Weights of a small mixture-of-experts language model, trained from scratch on English Wikipedia.
Size: vocabulary 9366, 37.3M parameters.
Training: a variant of Muon for the experts, 9432 steps.
Below are experts of layer 5 (counted from 0) of a mixture-of-experts language model. Rows are named router (the router's row for the expert) and show model dimensions 0-255. Each number is 128 + 32 x the weight over its row's rms, rounded and kept within 0 to 255. Numbers have three digits each.
After each expert's rows: "comes before" lists some tokens at least twice as common just after its tokens as in all text. This comes from a sample of Wikipedia text that the model never trained on. Tokens count by the router's weight.

# expert 41
router:097163157109151160154136155116132059177070119130110120084177125081168157095108154128149149086142144158187136116142170122155114159142141087138139099157094161170082174231160170129088129101125105129140130122112158154101085103110054096147138044066169099136126128158119101181113117212114077163160105154107139116144114110154116095111147141099099133124098116163145125133186091141163128150086120108136094128041155051136072194132174095197148107152121088119114207155109136102109108169105175155137142161146145176121107081107113114160150139092144105136162158098102106174135115101101154106142124186097097175114187139132176122155107102172157164074129105155126082176123162155132132122056113155079174144145138124153126102163155118159135117108112088083166147133100191130129170180119168
comes before: "ing", "ed", "s", " of", "es", "ers"

# expert 28
router:081156170091120158085115104104069133121174159096104116110169148126140125131081156140087134164155146124100133088228118098073116151160137192134098107176080164145076127124132133123110097152169110156122172147170118154143109058114192140102088115120130103111205120113160125146105112135143141144117117125138123196159133141126117156152183139100142126141169148106164135063086136134113119170162093175093139097141120043129144163170153168132122078109165118100112110156076118104135154154143098116158091119120114072178142161193114108092145160137129079144138125135120151128169222133162125147107087103163113102152102098204124122090129161172047177104139138044145164087115084170086171143063161136134065166121177129105136186074141125120125134134119100158108107100133160166122081170063156
comes before: "0", "9", "5", " |", "8", "4"

# expert 34
router:133126123111127076161124170119140165101148183115106093124102160155164084119074092126142141196150131107110164157110058137143110136074166138128163099100089113149134100103160126062140091111168157138172142105077151100167152094140174108103092135164185189073099113178139150185085100128189131206171080144132209126120138128150163167094157132172157136133126122121105133068095094097139112155143091108157161106027145132092131145090123093118203096124131164112108164158085124124179149140154157101159070104128132109159108121122199130113087139106076116131084105118148149127131141046147128119138149110159167105197099131111145111109134125073166181180062113084161114137146115146142129139135110164140089114155109138154113064152128106134144079177116139198142099209068116119125152107149166
comes before: " the", " ", " a", " his", " their", " this"

# expert 10
router:108194130113120144133130097141046157083089149095087164152151090133089121137110152074080158115150113098040194143124077095131160152127109186158181161078130143132112095144112066124133151153151088115159122124131086085139128086130145154121166054114118123141141100074149109129120066106128131162123110140108137084132161100105148113105150130152184106120101134144142074079106147168137109176108091110086089139141115057181085137153136140114111067103160129117143112147173117165168188103093118100121158117128144097159138098107129080164187122170136140144166108135089164177152194154103120107115146059095088086106190113124183092172187187174093107105107117106151181146156102127072155114076152132112178100116125086139162092100185120174167176148098112127060148137089122163119148075101166
comes before: " ", " \"", " Total", " Win", " JPL", " No"

# expert 24
router:151150138157127147140168111208107111159150121087160138143103097153139180116126186123072114120051164101113160137078157148122167133117143166140071125072197111089161114145129087186173072157197104102120124098157140072170118183132115133154191157091109068080132157165114137084104082142166144135098112130127141175129137137134148136170193145112127163079105179120130133107108119088165107052161148125122106174134167147137142178172071117133111209159140136124119125101167180144122142100053127143171144107158192149181144192140134136098153130141164090168091143149142118145166081115132111162149102136113082122128111155104100142083147139140099172164117132115124125117154077131146116090123106108103112141088149055107124157073119095172208148053162180112173122107102118144098146145059092
comes before: " the", " be", " a", " have", " his", " make"

# expert 46
router:085184072126099128094088102121192170151145151083095143092180122134163136107122091149157135113161171176135180129122175173164181107083150124151144128108124111140085183087108124138118137077149109167168119109121071109084087132174154206110163118122170163067088112157096089107101147109147106085095055110127088174104140132152182142121164095135118102092075156124114108133127144088129146091122142129196113105164108139091119106101129139163078094124150135164144090121125089157118107122173088186116179130102161158111134183109089101151148088144127181120152127115170105150191086072206112088078124109117147176171202136086089113169092137126119135112165137149128159130094202150072165134128164145196055183147127091151123079132094128078119134139139166156144099121164116096095131155084147
comes before: ",", ".", " of", " and", " in", " were"

# expert 13
router:100206107134134129099106068105103115079051109133075162067102137167121192168090162146131147183151120203179114163164158133100100136159116079123136114070151101041128157113123112089207170124089141139082113147099114161171091108152135106131087132139125115092169135122108126117178170136133133145174104103163118188152136157116145117153121115126087107098099108170137143116084149182138156143105108093158147120146100093137097128106103144158164115126166078186173123089112194134074132085137122181107131125066122141074130206139132135135089108182147072108126124180118117183115122128158173207143132065130107168087163143133090119163086097116161108113114144101141160103114103123113132069118091132112079157205129166145101132160182085061125090172102117153186141150117138095125138113148106
comes before: " and", " ", " the", " a", " which", " he"

# expert 31
router:130105131079140076126156136145119160132128101188100123138119079139134103093118132151170084119151162107129130055143143134115113085134138125131167216120143132118119122206106073112160119101147138100153113178158151149161150143078155119083070201215180119151142149113170125144157151114065164117141184150108197128145146161191151144099130158064076151101079064096133126130138100200091141096138149113164098044177215113180136104131142080164145133097091124118110114140128205109101145108109110112067112154123120134128132084120149224139111101171072134116170069112077112085141165159164131118099086149126127150082115122157152106153104149118117111075138119103122131032121130192091076144122123125122117155061104160143121118138130129133109090143134109082136127105128113139146115106079128
comes before: " ", " —;", ";", " on", " round", "ing"

# expert 33
router:154096138119140132108107144163136130082160083147122092186123114181115075113139127164091166174112158149094089147143124152133127099177119078118154127146091175113062150163132125146100157110092149116078194041150132088138106143170183146088168092132124135116099183108085078116116092115109065078102141092121102093153165146134089158127148207128122105121123143131071135121123127055158127119133153104132096133175155162104134106112129128132122130166144144136069095119142149136146189119059163132052142134141093153124123081180126163158075138124123068107178147172187176166152141055089121121079157136171079083188134123138139156180180139146135138077099068087117129088114083086165110181098107115118145090097184123168144154098111081147089132087062129143152113145114185115102081135174154
comes before: " ", "\n", " A", " M", " The", " \""

# expert 15
router:155186069128107065171132186161132057150109128134124163120103134078149101133114171110160172139129184100099103147156146093080114118111135055137130128118118186106157121108131169167093121112179149146116107087165136162075148090100112130162162144146068149075073099091054101083074071127139136197112173163111157090075118094154104122144102113127102133142075124089168175098083155067125121111185111135102143152165161130157148123165169129123108109103090141112091150160138122075156121111176161084174147081131119136138187130115127140127105127119114149131058167194148128084093121131156151149098157073138127127141121128145130092183137106094120120107082125106125111127119156098136189083143122151145138174080142143065082157048148126111150023131177042108120099118102104164114118102127108
comes before: " |", "\n", "s", " was", " is", " ("

# expert 26
router:091111183140149098112091145162140189115119138104168103118079153131157099166140103184072178089140102140104149162093112090161098154052145175159101107154129166162183115174106127141150159079083138094107082156111119134153097173144160114107173145122134139151148104164117102159151125093097165127190135082155123182095091112135090082159121196138118096132154147139185161067194154166060112097114128078113142175072089164142143138114109127133114206141184105111144096125069099138138094181087077087127134107112122054082113106106129145105101089125154171127143106077090117120108077163194112118115112109094093204102128081108134146072094073085173087096182184126152093106094145127141159098160162132114144102091155156138157136101095138133110113160169169096090090102113108159132120144157090
comes before: " ", "\n", " —", " −", " —;", " +"

# expert 38
router:152140180116162161143128101122165076152163126158103107130131153100128116149143135127146111131115122161125173126133113135099150101166129212148077154136169156160068144136179099149110130120086083156054131141128138145078107107132144115137108140150142157086123141174140157092085120148140149137104134166094141117116128128151106176152153141152097137101125074133132114115164174167091154166125168151142107160160099100130056142231152103096128178103161117143091171152117114075118137148127085179099108193174119187092139183112138140121134199093050118210101180159152171143095113101139136090043131205126131165125139147137174095098144146148146105115145099149155157128085113122072129129109182169144156212183112148129191067158136113168096100141095081179137159154111206077092088104123147
comes before: " of", ".", ",", " and", " in", " to"

# expert 42
router:138141098125170142088188147077091148194168128113087109115154097122083113065161192139139099122091174143039152093117194068103138102157039082117142181097122146157134091124090168090194098115097221126088114122085159128134087144122122096188105097165075131080124101144124134100143142130161073079130158099065081159102100128100125148125152126157157085149129136116087111106124149129130130098167092099114124137180129101125142149177169084141085096144133096147132153137099140103144098153164097181141155151182153127135159141129093155097124129091057069115153085158078173118146140092086168135182105173152185137104161136136154084094155112143132073151164138146064137126144098180162186099122128140126149142092133132121094133153146152138163117096196134082143112096149150127151193094107108
comes before: "s", " to", " be", " not", " a", " been"

# expert 12
router:133130139088149126124108192125162162165125068100105150093145145109167084061094118184197127085119142170147199047115187118180127118121095106098158152099133138131088132038090079102161096110138154153111132111102105174135137107136084131111152198144141130115127103151111088109132149100073148113128014168139165123076150116143130144161108142072113085104120143130085129139104190120094144168081182168135082132112169185148139077154137131120174111073147123195116114142099170097128076126141137124127122148162111110119164088145142189095165114125102098082126094107102093116181135169197186108095094109141122095088133079139155085081114173117104124147146051097177148127131081165127133115131083175127071191088108150106113115188128115138095146114128091111126129103111138101139125145098119
comes before: ".", ",", "|", " of", " in", " for"

# expert 32
router:113087172126134167167173125140114168161135164107192112084176156045177150162125154126159118098129076129095113217121098070162093158111132075145165097177072129147136110097152125114129132127104110110141111178134108110102115132089183148098136120175117083133124128188135130104141124215123139118162079095148102129114129114125116071137114116113156139115095102197137129148156086154124151108139170109094082094140138164128122076105149187075082133123114157134150148095112109136126124118165116099139145179119116160100116127101125145101168160165147093066135161111154092211119141134110147130102139064132151121133106174121190185086100098101046224110134086077177164137149117129170146132157112121152142174185135070120113106147115194123103138031098131098059160115143151104087114079122157
comes before: " of", ",", ".", " in", " was", " and"

# expert 29
router:095097118090094095086156150129082107178130128165103158114078100135148100140160104129132105110169139106172123139197158125156098087120159150145092196163163095167091096101122111108135152172118142176138117154110175159102072123102164100069105114104069166141158098100076205086131155136186087155074087142157181118116174125097105151106082159092166114158157085162098139138125167144124108065123083166157119158167090114128155119189076067170177145169148139128090132106096129124157158165093181179118147129108079120092087100198104106078170126176112129108130117129147119090141099125164139097196146071119102087109113137107108101115113123194154117201180117161174174112116150129093121147082164103108160095148114068053112152101167144158145131090115142090095103145083090158150151131152134
comes before: "\n", " The", " He", " In", " It", " This"

# expert 9
router:169144120126101092108147139144122146148141085100124109062147122140127132071111157163146128145110119059078109143095120124137097073127054141135127132075091196113124145114123117170224111120070087166147124155118074091124140145146127134095165045106178082115115183133081127094106080161125118135151171115086142112160197122181139116124168089144129145121135155158154141101173185083163067119114093138049158127117160133121092088182134126079167158161151068085120108195106171110190140134171167141102110144142149156144155135169131122074158138134177147120139080125116200173176137141117140127146132125157116141165136059128116183126096140206131134184122148142124084102131152120138076154165139121157104156182089137121150145162134096083168096124143141176083184199114128153115150156150178
comes before: " |", "0", ",", "8", "7", "–"

# expert 3
router:090100146138124156089079148100159175168142161108095077156163146149133148155120085122128063099154092144180098125189133076142112116123146140152083097124054110169141125167165124074080097161097095177077093123118147131136121164137136099096086136099168119151112119175176095074146169181116127157096133154142076096145099127089173147118093162121117098158109105146208158179094103097159171147103180165175184135170092159161139120104107176109085080119090136159161125103134119126132091167156195144176146127100180158086103084089089111070175089101086191148171151136091109121090089104099110158127148088108181176127134196129133119155083166094146093125094158164169131168072107113108147079098124098100167111100100151163117097164087106170124124070140162165125104109158153119134083105137094
comes before: "1", "2", "3", "4", " |", "5"

# expert 22
router:105127101120133094133119195102081120166152151175110095164104163073154126149176119081174168105090092159100095157103137172143213157119048194068112100092074108157080170079119139174124104173137112091150144129103125092157216117109054166148159141136180150154105112110131140106111106134100150127155064193136136151155076152108158119124128082181163119155200137144138081149085168076126133121096181149145116094159147093143147132127094171117160164107123132130156096180163113103119143117171100175077057098071126145119134120130114160062096112120100077149138124104150111121199121165078144086086118098102161155124103072110120170140141139120127104105130126129143111090107080185096131104101121121123138120121174144149166186151115130151132166090115167084170207156083119129152093112119117
comes before: "-", "|", "\n", "==", "The", "==="

# expert 25
router:115138120137169161129086145109120149069040095093140172097149133117099144145071151080111123125101144141142140113139138128097144072141167152141104130124083117131161136116112115164154106133088153179084123110104077150165105146190153120138164108117104171136124114144141101084114110199178144112082101078143135101100065122160119137148150097143127149167167094142044133181178179108147126141099105113157072136135199080136123130088100126137135101165099150128071126189136111172114101116145087132165126128159117154154122178104122206145117106119082154156126144093117167082110139151134129158188144107116178127076097103225150137124171107131177214175113077064093139130124143152082137170074130116072160131165189070067168195164108086076153114139138156147143186113138104133131099102169149
comes before: "9", "0", "8", "7", "1", "6"

# expert 30
router:126106184145170157107192167150111122117069129129125109123120128131107094139118116153066135132074126175149157115164112135136127139155148109117170099102197151170161075121202060145164063138077125197183127142152160069136157107166066117090118160118149067106108109155117126134153137187093060106070130101150113160106120117120071104168122156126174131114173138106084090124098129116057131157125091161095143076185079162101112113122113096125169199094120163142135185083195166132129130121149126151106142101124109139124126115156106136100103126089110104180083147128103111067127119166132162141103138171117125084130116158179143161175112141123131125127081139116159090157168183106159152179018133102130086104171096112137129119115175189076099149135105139081088076132159163100117094172087120
comes before: "1", "2", "3", "0", "4", "5"

# expert 21
router:193116137136162096163161175154134116140158154159124082131144105154101138144147127148244149094129167119136154119103100126100105174101096112129146084151168166085106125106109110100199165082171119093152136093172099081048154200123105100143180164156087074148136155139103164136161120128149169100159128201129112110107136100161147160095102119115094170121135105132129181109138148149121121121155140055143166127136118147140109167175107173129117143171103102139146133140113121145095150072100132128106148157072092061087105107134192146123072205058145128138131147196159069083170134161161125039115149122124117200113115124110074066105120103153135072140118129156180076103138138146125133132148083089209128115159145115143146098074139156108106103161132094131061111148128150142094099086147142
comes before: " |", ",", ")", ".", "–", "%"

# expert 23
router:115112158128123171117127103098135095118153119112144117145069169148109172187125088124162117110157156068109157140163140077134145125151103145085189161162149121153155168085127158127101115087137157177093149070089171180161180204073127157155091081160135137110110102170106128159095191094166155116148178091156104058135129144088128112183111104091100162144084114135166141120105179156094099078129143130141128137141130138117122199131091093196138108103147070128162071167102057102178136163141073124128107147159169151120162073123114132146114194101109198184139118090111097158089145129128139174134139180117144187087133204099109165126133205121165136089138152114170106098127164115116172056138096090135120144161100115137098088176126070164121150150140142169118067096150148144127082125136128
comes before: " to", " by", " in", " the", " a", " that"

# expert 19
router:166129139126156127135119191131094148158166081098159160093071099151122112129139158146057092113171115193102124154163147173069166149134071142125143178096136182117133106141098158167105165175072134126134138116122152120113135140137052095110123118183141060153114115116135091170122073125080065153077131165119154127143163178086089135144112122169118130100104119041103099127087104096111109096125160148127061168091118096141090151134087107164135123155091171125120156100199105072153152127109139176173112091143124100139141135161122070051136169216140084108076057127089182109092119103140148119124104139130137081110166138165133139167075102168098117071114093057149153109155158128129094144143120166148134198095087096100170124149154121166106117150167160131119159108138160138090155163071146
comes before: "0", "1", "2", " |", "5", "6"

# expert 11
router:152077156118173098112099116128179090144169051102144179103161084122134121171136139140090124161175109121165127136180137154069104098117143147151120177123089174076069127117101140110162109109113151145122155058117115167146138085135061121200175128103113096151102136098132119140203107149160138119153092164130153122150149195076071113186118100131167119040095148137114122105082108139094125084146084110109058083137118052082164074104147102080127128127089061107130197142130139123093084130148127098147131145145150156096123136105139097088134094139105097132102139078140101131120188087190092104108178130144177114147117153141174076116151172090136114124140172142124093105168095171106171148106154151143133093131190155151130156089094118112155094147098184160127152181107096124092175121172203
comes before: "1", "2", "S", "M", "born", "P"

# expert 6
router:128109103057155109104120113121149152076100146177148073157091142085112158135148100102170143111183134155093179060114166139080093079146152178146100092101103116096136174118113159129139164091118143151104097163121189137056133193125111119157168173154145136119142206192127166079112129099117149094105183170099146127129123117095088128195153125129133110158126105107081064165170096180079153142167072114079129144125194145129116132110115176137157085109085124172110120126124101163108126133073151165074137134105141129104179158094156127122147163080094130153152148153125135138157127192177152048131167150131090155132098188109186169078099109092162095126092144125121147065118111099114099106123058121152107164120156109133170086108107148102088053083122070108099100136153125080140111103079119
comes before: ",", "'", " States", " (", " and", ";"

# expert 27
router:127164175109164130124119156147148145148162169138087131124143065136122123120185086073143098152141113171139135035150124101092118178092135136159118105108135122126140093151139143163075149132140138182163125154145097098135131126152120141152149175097086136109171116141110110124135081154172149164086146105118073125125098141145136096100178148098117183144123090126180075149082195170092064099208113101134134108087078111057051122126135121087126127100130082109148110182121124170118156088072136118098137185155097124096136134148129081061078124103123134132145164168150120118177159091157135133150092102104075089143102219148152119092210166058093104128082175104163150099079063100149162101053112122125129182161140122129077149133112118111149141170136062142149112103119121103159137108054135
comes before: "0", " |", "–", ".", "5", "6"

# expert 8
router:160131093166130138159144110122098150139130100152069183115106133127090122075157109158110077089145135108105138079085143126150150096123099170123129147124142131111158082093162135186087126134147134054139093179155152188107114097126108133119107123096106112147123130058150155194147128092094145144172087086128154119134151122143109172096171135086159120061147165051092125122136134138148149165115133128083170090104086145138085098098171111112141158126124193133164110169129141117146109102080112112070105118130163107158123147157160160178099150160171092158143118078135146112104157138137101234137161086123161085113078043151090130153102136108062154143096094142073166169159121098165096164150169132109130086099166129131121255134161149153190140104098118166132092100091080159104130120109161
comes before: ":", "\n", "==", " |", " ==", " by"